config = dict(
    n_layer=9,
    d_model=192,
    n_experts=32,
    experts_per_token=1,
    d_expert=224,
    d_shared_expert=0,
    activation='reglu',
    moe_layers=[0, 2, 4, 6, 8],
    router_score='softmax',
    normalize_top_k=False,
    routed_scale=5.66,
    balance_loss=0.00254,
    balance_bias=False,
    init_std_router=0.0138,
    lr_router=0.000761,
    vocab_size=32768,
    norm='rmsnorm',
    norm_eps=1e-05,
    tie_embeddings=False,
    optimizer='soap_variant',
    lr=0.0041,
    beta1=0.95,
    beta2=0.95,
    grad_clip=0.5,
    batch_tokens=32768,
    seq_len=256,
    train_tokens=268000000,
    steps=8179,
    dataset='wikipedia_en',
)
Below are experts of layer 2 (counted from 0) of a mixture-of-experts language model. Rows are named router (the router's row for the expert), gate (a neuron's input weights, with its number), up (a neuron's input weights, with its number), down (a neuron's output weights, with its number) and show model dimensions 0-191. Each number is 500 + 40 x the weight over its row's rms, rounded and kept within 0 to 999. Numbers have three digits each.
Before each expert's rows: a language model's description of what the expert responds to; "gets" lists some tokens that make up at least twice as much of what it gets as of all text. This comes from a sample of Wikipedia text that the model never trained on. Tokens count by the router's weight.

# expert 11
Description: Digits in sports statistics and dates, the verbs was and that in narrative, and pieces of surnames in result tables.
gets: "that ", "was ", "R", "5", "2", "6"
router:487476484507503509495477508473543537590540518454528472460550527482478546404498495441527465523396549563469438506495454527493540527507529523554496450528523481531517453478451551491541536439485507501484511503528443578483528455509466513492517537436463525569471443522541438469511454474547509473548465476426474545567494481528500510561474521497477408478522492533570474539418515425420484563466491437540485482496476466446503501504468506490504561613512537479515493501431473497487462550451425449459520457516445399527478491517460558545497528556495455533495470470477481513493436589485488555
gate0:501430514498486536508557526483491523439546537471519489619549485553515521498507479489498517520566440526537558446527453526497458477489529427485427511479393472475447501465548542482511506519516500447470507523478500587493527566488484428527512495534538489465487530541489573514475511534456487508505498564459523486443499522467505400524484518517581554526439532580513490487469471553569554495509524529501505433497510588512492511434519513455544488477465533448544478509474396476482534431551601553546485558488488499544550537479458552533468464482523560505441475519513497456586445499554506454
up0:482430504418485484509545536496549539465562527544519504535522482541524529488495466498500482483552470522483528506562455553514466480496535421508475466544390520508506543513559551574555555445561501371502509494479468561528542530472559453499510510530553486510440552527410484507498483527477466506508543486502476446429499543463505430519488490481549510460379498522476564456513493534523566477511465485517506519477489539506525488443502480498527512484529504489594454434452417539438518447541567496564435471442533515501507536484457544526467488560531548485485440527507511470504446565588523481
down0:448535438527557536473490480514493487474482485524580478573536437524511518430508421435577514525540480492515378460484443546522481489473547452538476415457532529556507494573460512461554492411567540538508489546493506460502432493415426522486477424523460546515519448457464498521473442488495514448544517518513501626477468419530507553487519468539491432428561494554586516465512526472496521502514556442520494518480472452434460504521492519551462515511508528474516465518524494463446498499465493510518501502521538474495453526470535474545468464519450528517510495539532514519539532582460465432

# expert 23
Description: The verbs is, are, be in descriptive prose, plus No and opening pieces of species names and cells in lists and tables.
gets: "is ", "are ", "be ", "No", " ", "and"
router:487473483508500512496476508476543542591539517453532471460550527484479546405498493440525465518395551564468439508493452527495540525509526521556496449526525482533514452479452550492541535440485507500485512501525445579481530458507467512491515537436463524569473442522541435469514456475549511475547464476426475545566497478528503511562472521499475408478522492532568472537419513424420484563467491437539484480495477465445503503506467507486504560613512533474515491501430469497484460548449427449459519456515446396526475490517463557543498528555496456531494470469474478512497437588484487555
gate0:495514538518455511471471565481572510461507510467454557551527549571599524583441531521483480483598517462519469450474494474525529416487499505441468515564452538470507459528465504448490507473428457484485474509517533472489471556547487537474454539563566424506525525469482514490511539481506431556450445547550586466444498474510546489463488375505433491466491450481482479491532545571497486462478427500511523504473441472556464507449475477554487460439482496472500503506470549474529426531504529515547475532506425561582550448523546521464477498483515438447467503570502490505471491520538541446
up0:569454448524489485475578477519488536554528533525508488502528432515523481448545492501408492526519534475439591596510512477446538511542555461500535518548517478465467552495485475530457493474520440541443489507514480489481503508517548486581572473493498516389493447512472492529537514469428540479453588482533433464531471574453527463586553519498508480478498516516475494445565404446512445552531561513465474501493455485509477515566544483494453545580546486475512531454497509499518543522526469550544546502444499469436450451465481530540500539521539514496535482503522453439417550430503577512
down0:514524434463583580494515548529531469488406504450542530470411524496455504454472494454462493490539430446500539491526507543515462563512458502494499460477511510512536462498481501496452473455485464492421471383504523462519500526487439513507518552541525496493511485451460498528487517581516482532495580582520546417513509456489526468583438522484508483579463511511475431485552494489526497531505430534466497447516465518472475498508570519511415537465628485548539533524503527422500457453493512544520509459511557474537497524546509572511420499524492464418450499538494523495519456528587462453

# expert 6
Description: Subject pronouns and verbs after a clause break (he, she, it, there, was), plus middle pieces of names and numbers, such as Shaw, Mok, 104.
gets: "he ", "it ", "was ", "It ", "He ", "she "
router:487473484508501510494476508475545540591540518453531473460550524482479546405497497437528462521398548563471439505495454526494539527509529522556495452527523481532518455478452551490539535439485506501484512504527444577483532454507465511491518536439461525568473443523540438468512454474547511474548463474428473545568495481529500510562475523497477409479523491532570474539419513425420485561467492436541483483497476464447504502505471507489504561616513536476514491500430472495486462548451426450458521457516445398529477489518460558546496528555495456534494469469476480512494437589484486554
gate0:480429574461500481506531531516495501440527486528555529553501522588546528587509543524524501471467548466473510401502492579567442448535551499424549479492518525479408532480577434515485411463398547469481498508496541454491478550482471514461531502529507470513496579507487469497515516538503522450524466542513534533489542576416517532451548518549476507556492497459491452472530436523567502530512411518483522411511555543539523523501570464517454462464554505497497513529522480516485504557572504511508546502497492541506471493487522447475497456576451436490565561433482533437524489465521503490
up0:530497496541517514518480501476589529515497491561432511437546551435520494504514499491441531481493470513438471550558519503528427564503392484465523524511504544512496485465509571539526488556507463443521487450433504548490525510393510525575531508558467458471551417532457596480464533460484469497487451524515470496492511513549530534474477578546561449493519501503492530484476548579443474458473477455517519468529489502551541518461490470422513532433443446462516483490536577523473488471457461469476439525533512495536569452555522524520534591390488534542526472535467505572454528469481532534
down0:547452548495506531525515523524573464518553541467497491476459397404458505552486469439549575517483503533501557501427526477502490478488520479440483471487504471498583467520510510527563517483561530480507498492485499560442473513544582521463592484475515525497469480469475492541438525490562549559464517518421561541503448488506403489497502526493453464499506510506487491562477501522487512496461453476406445456538487475609484492489542503563515404595507496492508510463548539572467474516540464518522521506508527516543472539544568556447500467467548484505511540530567459442539517450507436585